Experts of a small language model: width 128.
Below are experts of layer 7 (counted from 0) of a mixture-of-experts language model. Rows are named up (a neuron's input weights, with its number) and show model dimensions 0-127. Each number is 200 + 20 x the weight over its row's rms, rounded and kept within 0 to 999.
Before each expert's rows: a language model's description of what the expert responds to. This comes from a sample of Wikipedia text that the model never trained on.

# expert 42
Early letters of words
up1,180,220,244,218,214,183,212,162,199,200,231,196,191,209,195,200,237,222,209,169,211,219,221,182,180,221,208,202,225,138,210,207,152,218,178,176,231,192,206,211,227,221,201,228,232,201,192,249,181,216,200,209,182,218,217,219,181,229,196,198,189,189,192,218,186,214,203,184,209,162,208,169,216,201,177,206,238,185,206,211,186,196,239,223,163,223,198,160,209,193,208,214,206,195,204,191,182,196,220,230,198,192,190,191,195,208,175,201,171,182,179,189,192,177,203,191,207,189,192,202,197,231,160,203,207,176,208,186

# expert 0
Creative work nouns
up1,211,184,263,205,203,205,181,200,253,208,207,168,181,223,179,189,238,175,193,179,207,197,191,213,174,206,225,185,193,184,201,231,148,169,179,178,214,222,229,204,195,188,189,215,212,179,219,212,195,209,167,191,212,195,178,186,182,157,226,207,174,201,171,192,193,200,184,215,239,207,196,197,208,220,213,201,207,201,192,216,214,213,198,190,198,218,194,200,215,216,213,219,200,194,185,223,154,178,249,204,217,197,191,228,204,194,142,202,222,221,192,175,188,206,163,222,211,216,196,199,185,204,211,208,201,184,198,168

# expert 24
Plural and possessive endings
up3,191,207,197,191,199,173,215,192,201,152,180,202,191,198,170,195,196,211,172,202,183,250,194,181,199,208,223,187,200,187,211,203,230,205,202,186,225,191,229,201,179,226,194,179,214,192,195,204,202,188,212,195,179,252,170,206,230,235,211,195,220,176,210,192,194,176,221,209,234,204,197,241,204,209,208,228,183,216,233,202,158,190,217,220,175,192,215,206,188,210,216,194,184,189,209,230,164,185,174,219,172,221,178,180,208,205,190,191,189,193,150,201,236,211,185,203,210,198,215,185,213,184,203,152,146,168,198,206

# expert 34
Place and time prepositions
up3,225,170,197,203,228,197,179,186,187,195,216,266,209,177,175,174,203,176,200,180,217,209,202,217,201,208,232,178,227,216,205,203,187,194,228,182,195,206,216,194,216,183,186,191,193,159,226,214,206,195,204,205,210,208,192,204,139,186,169,195,227,205,159,241,216,240,194,205,183,154,185,226,139,199,198,213,188,201,197,203,195,194,199,195,214,194,217,192,221,171,191,194,172,202,205,197,208,199,181,225,213,200,193,168,178,186,181,179,206,215,211,211,193,178,186,226,206,215,171,189,195,187,194,148,222,212,220,201

# expert 12
Commas after names
up1,219,205,217,233,192,194,206,158,163,225,228,191,193,165,203,174,234,216,198,213,229,210,209,217,209,197,188,207,277,201,194,221,177,183,195,179,209,191,223,189,219,216,197,195,174,175,202,207,204,203,173,193,220,216,185,189,170,228,214,237,205,208,196,221,197,189,170,211,183,201,220,197,181,205,196,212,205,173,225,194,195,186,206,219,204,186,194,218,182,217,213,173,209,207,213,188,165,211,199,194,206,201,168,216,210,148,199,193,215,198,231,169,247,217,197,238,211,219,161,189,214,212,201,203,202,165,196,168

# expert 49
Possessives and al ending
up3,195,202,206,215,197,171,193,193,168,194,190,227,197,207,196,239,225,181,214,171,204,174,180,167,219,196,177,168,194,188,217,189,197,198,175,194,215,223,188,240,213,204,194,222,213,164,183,228,180,205,214,211,216,199,196,217,219,198,243,211,172,229,205,188,213,203,173,182,185,227,240,202,174,203,204,202,164,188,212,177,164,181,231,233,186,224,211,187,195,226,204,209,186,198,206,210,213,211,200,187,181,200,239,181,217,224,146,154,177,191,234,200,186,219,194,193,236,219,218,197,188,198,156,184,193,205,187,210

# expert 55
Year digits
up0,197,197,202,190,199,203,197,199,175,217,166,220,198,211,208,228,197,203,194,193,192,194,208,164,181,221,226,211,191,176,186,210,236,219,226,178,186,238,222,228,170,194,216,210,220,196,189,161,222,201,226,211,229,235,151,185,229,196,205,186,197,227,178,211,171,169,187,190,222,206,189,227,186,218,184,209,189,196,235,209,189,194,186,203,163,175,228,174,197,215,251,208,200,185,174,208,169,194,195,224,202,190,202,203,188,215,201,180,199,178,205,243,205,157,173,235,171,184,203,194,213,190,202,223,216,220,202,236

# expert 57
Name-final -s syllables
up0,176,205,202,211,228,197,197,164,161,165,188,208,204,217,223,195,209,226,213,195,183,228,197,223,182,209,193,186,204,199,174,196,228,223,235,175,231,195,186,206,220,204,214,205,213,181,209,192,201,221,200,197,199,228,214,173,181,184,205,200,168,167,219,191,207,230,183,186,207,166,193,215,232,223,202,242,184,212,216,186,177,203,248,211,202,224,231,193,235,215,194,228,175,218,216,196,220,181,232,207,229,177,210,181,174,205,219,168,200,234,245,189,225,207,232,193,207,214,182,205,214,213,200,189,213,212,243,220

# expert 39
Table cell separators
up0,202,195,249,223,152,194,228,181,173,208,210,218,208,185,197,219,240,201,222,169,234,186,220,203,224,180,192,196,217,181,191,191,229,222,219,193,220,178,185,196,238,195,202,186,234,224,188,188,212,202,194,191,173,216,216,207,169,182,199,225,225,200,204,217,164,190,159,217,168,178,240,183,203,227,172,204,235,187,212,232,179,206,235,208,187,171,182,195,193,196,215,176,207,194,209,216,199,181,231,194,209,192,207,170,220,175,217,171,210,230,186,216,216,206,206,225,208,210,180,230,192,202,203,205,198,165,192,205

# expert 31
Digits in counts
up0,182,155,204,213,232,204,212,196,202,197,214,216,235,196,218,198,199,212,205,208,187,224,219,195,199,208,192,201,205,191,184,231,168,222,162,206,206,206,241,160,207,210,200,238,177,169,167,204,176,220,189,204,216,176,209,187,180,235,226,174,224,213,195,173,189,172,186,203,210,184,210,178,190,178,190,210,191,196,178,178,209,232,236,198,220,198,219,168,194,221,204,172,217,213,209,192,185,204,257,184,207,203,185,204,177,219,205,191,195,139,229,197,184,204,217,188,190,207,194,189,199,190,254,206,167,188,225,199

# expert 37
Initial capital letters
up0,199,229,215,210,200,149,215,178,188,211,189,184,192,237,186,172,238,228,199,169,219,212,199,175,170,223,185,177,245,185,225,200,213,179,207,209,222,206,225,204,209,204,169,224,188,195,191,223,203,212,203,213,198,230,221,224,208,197,201,196,192,225,178,191,175,193,182,203,212,207,214,211,203,209,199,201,254,167,200,223,193,182,219,216,192,212,220,178,199,227,235,207,146,198,181,188,180,207,193,174,213,190,205,194,185,169,168,190,200,179,217,203,191,163,175,197,202,165,211,236,211,215,168,192,159,189,214,195

# expert 5
Coordinating conjunctions
up1,226,201,210,221,220,211,193,177,166,175,173,210,193,223,195,213,232,212,208,180,179,177,220,183,206,206,222,231,222,184,212,212,189,188,187,179,170,150,216,174,237,210,204,213,193,211,176,190,226,206,232,214,212,186,184,197,226,177,197,214,186,200,189,203,215,216,177,200,177,197,190,145,178,211,216,213,214,237,192,226,185,209,217,185,168,234,204,158,199,216,195,198,213,214,200,175,197,198,220,203,208,189,228,235,186,178,175,144,211,201,187,186,233,200,242,199,206,186,227,230,175,202,203,217,198,219,194,212

# expert 13
Of and ballot tables
up0,197,202,208,173,197,177,203,207,207,231,214,222,158,208,195,194,187,205,196,191,216,219,200,201,168,223,180,218,194,187,181,216,215,179,219,202,200,200,201,197,204,187,185,203,215,204,238,192,207,205,178,199,199,233,198,166,217,229,226,197,187,202,203,174,197,239,184,211,212,216,216,249,211,173,193,261,215,211,197,219,174,190,174,243,223,191,192,192,163,201,219,213,213,232,152,204,194,184,227,207,234,209,159,190,197,172,173,227,222,207,175,226,199,186,207,237,213,208,209,174,207,209,154,224,211,190,204,194

# expert 41
Capital initials and sc
up1,210,218,192,243,177,161,211,187,223,217,241,172,211,185,182,164,216,218,180,176,214,228,200,184,205,186,226,227,227,206,227,206,170,163,214,198,236,208,186,202,227,215,188,195,175,168,183,178,226,196,200,195,216,203,211,216,227,216,209,215,191,188,234,184,233,177,176,208,224,219,204,219,223,195,202,226,203,249,193,191,204,197,226,204,178,189,195,176,200,192,200,207,177,151,177,200,198,198,225,234,210,196,185,188,194,202,177,233,190,207,222,205,217,214,184,202,229,185,214,226,200,244,179,182,220,188,187,200

# expert 23
Capitalized name beginnings
up0,197,208,217,200,218,199,186,183,204,195,171,189,208,190,189,194,219,221,170,189,202,213,206,194,250,197,200,189,197,177,264,186,193,156,169,211,213,177,258,208,218,162,192,203,195,194,222,195,207,215,200,207,192,196,193,221,175,158,168,205,189,192,188,227,212,239,187,188,195,201,191,172,198,205,184,197,186,185,210,185,198,172,198,184,215,252,217,189,205,206,198,197,207,214,205,189,153,195,181,201,175,209,208,171,203,257,182,186,221,210,236,210,200,204,196,207,198,182,172,228,169,168,203,195,193,212,163,199

# expert 45
Inner pieces and digits
up0,197,198,199,204,215,182,217,192,224,186,183,187,182,233,208,182,200,212,216,182,208,207,179,203,190,190,241,225,196,215,198,207,200,229,199,173,226,186,215,226,166,184,178,184,193,192,184,210,200,237,224,212,201,200,165,229,221,179,245,175,187,212,171,201,169,196,187,170,202,190,234,212,230,196,239,247,190,181,203,217,186,191,183,196,189,193,201,220,187,229,189,217,216,238,182,200,176,203,185,190,222,230,195,163,170,197,212,175,224,184,221,221,229,205,195,200,232,215,254,189,231,211,213,196,175,189,225,206

# expert 4
Table cell separators
up0,178,230,211,239,226,208,203,167,226,219,218,181,218,182,176,188,193,190,216,184,191,202,175,189,154,185,178,200,193,194,173,195,178,195,206,242,207,201,170,189,224,216,196,214,242,197,208,195,204,217,204,211,199,198,204,164,203,181,207,234,211,212,189,206,211,166,178,180,197,220,192,198,177,176,204,247,172,211,215,211,185,237,224,206,219,203,201,208,175,206,216,194,177,230,222,199,170,198,199,226,210,202,236,243,188,212,179,201,203,220,221,217,197,202,204,199,242,240,159,173,215,232,227,216,186,183,205,211

# expert 38
Line breaks near tables
up0,219,193,186,191,201,242,197,202,206,199,191,242,182,232,187,195,198,198,226,191,205,211,229,205,244,232,201,224,191,193,197,192,217,213,215,218,240,227,204,214,223,215,229,176,217,198,190,203,216,202,205,214,186,200,191,196,211,199,209,170,204,188,178,202,202,211,174,179,202,206,204,216,192,208,192,216,213,150,192,230,165,213,204,216,177,177,226,187,189,217,209,179,122,184,206,205,165,163,187,195,181,212,173,187,222,162,187,223,172,158,191,187,224,216,198,199,164,193,193,199,226,194,182,207,235,185,209,204

# expert 33
Mid-word verb fragments
up0,183,180,200,215,228,184,249,176,194,171,210,197,194,209,206,218,204,185,186,206,214,213,215,250,197,220,213,217,211,180,250,187,222,177,193,222,205,153,192,214,206,187,196,183,177,165,215,184,225,177,188,231,150,209,210,203,190,176,213,190,206,198,208,203,209,192,196,203,213,204,214,223,183,216,159,207,229,196,211,201,215,155,217,227,181,185,198,203,186,195,191,184,190,207,254,185,215,227,205,203,170,242,203,212,188,182,185,241,192,196,195,177,233,163,212,226,193,219,200,202,192,219,182,170,199,188,205,215

# expert 22
Scattered pieces, URLs, non-Latin
up0,193,194,204,192,190,145,203,188,199,187,240,196,203,194,182,173,201,180,190,217,217,231,157,194,220,231,219,224,192,189,205,215,222,236,184,198,206,235,177,220,186,175,185,209,146,196,204,183,181,170,206,188,183,219,170,207,239,212,233,167,179,205,188,175,218,211,186,186,187,196,215,206,189,214,177,228,172,174,200,223,208,211,181,207,165,197,204,206,177,173,216,181,221,219,218,192,194,213,194,202,236,237,198,181,212,199,208,182,224,182,213,210,234,157,217,193,184,188,207,177,210,230,200,208,229,205,179,216

# expert 56
Vowel-final name syllables
up0,215,177,198,208,219,207,193,180,188,199,237,155,201,196,184,163,219,241,207,189,208,205,196,179,225,196,190,204,197,182,228,193,219,229,224,196,203,252,234,185,193,224,193,205,185,211,220,165,206,185,188,208,192,219,199,210,220,203,213,231,173,158,208,208,209,236,171,173,175,221,220,221,204,203,202,195,222,186,212,201,218,216,205,162,184,200,221,162,229,204,204,222,240,189,160,195,159,203,192,210,209,202,205,198,217,191,186,222,191,221,171,195,203,155,211,209,194,196,163,184,179,194,222,210,163,190,189,185

# expert 58
Countries and Romance syllables
up0,212,169,270,229,210,157,220,192,199,208,207,185,169,206,222,223,243,191,215,196,189,213,186,210,169,234,186,193,213,206,226,223,193,203,185,219,222,204,198,232,163,187,208,207,206,195,195,198,184,185,226,220,212,228,218,223,192,221,187,199,220,208,177,171,185,192,176,213,186,188,202,214,181,172,160,203,214,214,207,164,163,179,246,193,215,205,212,205,210,228,169,168,197,164,205,161,182,221,173,188,197,202,205,175,198,191,189,193,193,206,185,206,205,186,237,203,182,212,192,182,214,214,199,219,214,209,213,183

# expert 18
Word-initial name fragments
up0,192,203,195,194,196,161,200,183,200,180,196,212,207,204,196,168,218,181,225,190,196,170,204,216,190,242,182,208,213,181,222,217,209,206,176,174,194,214,188,176,204,210,203,198,159,221,190,217,235,196,211,211,186,222,215,195,195,210,171,203,204,195,143,195,204,234,200,173,202,186,212,219,185,224,215,193,257,188,176,224,187,211,216,233,189,237,179,215,179,192,216,189,200,196,189,215,186,201,159,218,234,194,238,185,204,215,218,211,221,215,225,188,223,162,224,219,242,226,224,200,230,186,209,207,207,224,235,185

# expert 3
Past-tense verb endings
up1,169,213,207,196,190,165,257,188,224,218,211,200,195,146,223,199,206,184,159,190,172,257,199,189,180,215,207,180,219,190,223,210,213,235,190,200,192,204,195,194,177,200,171,222,220,183,197,197,207,214,203,239,199,189,205,234,195,204,193,211,185,208,199,202,239,199,188,150,194,189,212,226,180,206,212,215,175,194,169,196,201,182,186,247,197,196,191,218,180,198,205,225,197,166,190,212,181,198,199,210,195,181,236,162,212,203,206,178,170,199,237,214,185,185,244,223,202,213,219,193,191,198,189,207,198,192,178,179

# expert 27
Prepositions after verbs
up3,189,184,188,200,232,198,188,185,222,212,213,216,182,183,262,204,214,204,198,173,205,196,173,185,202,184,200,211,216,200,196,211,221,231,222,167,213,202,171,166,213,161,193,232,177,178,193,198,173,204,204,208,215,195,218,232,221,214,210,206,200,177,223,189,257,218,230,187,189,191,207,186,192,223,206,179,209,196,191,217,210,189,210,193,198,217,180,222,192,201,207,212,191,208,166,170,201,168,209,216,248,189,199,212,237,189,232,223,196,200,175,205,198,212,226,232,219,193,198,259,219,172,187,186,184,179,172,226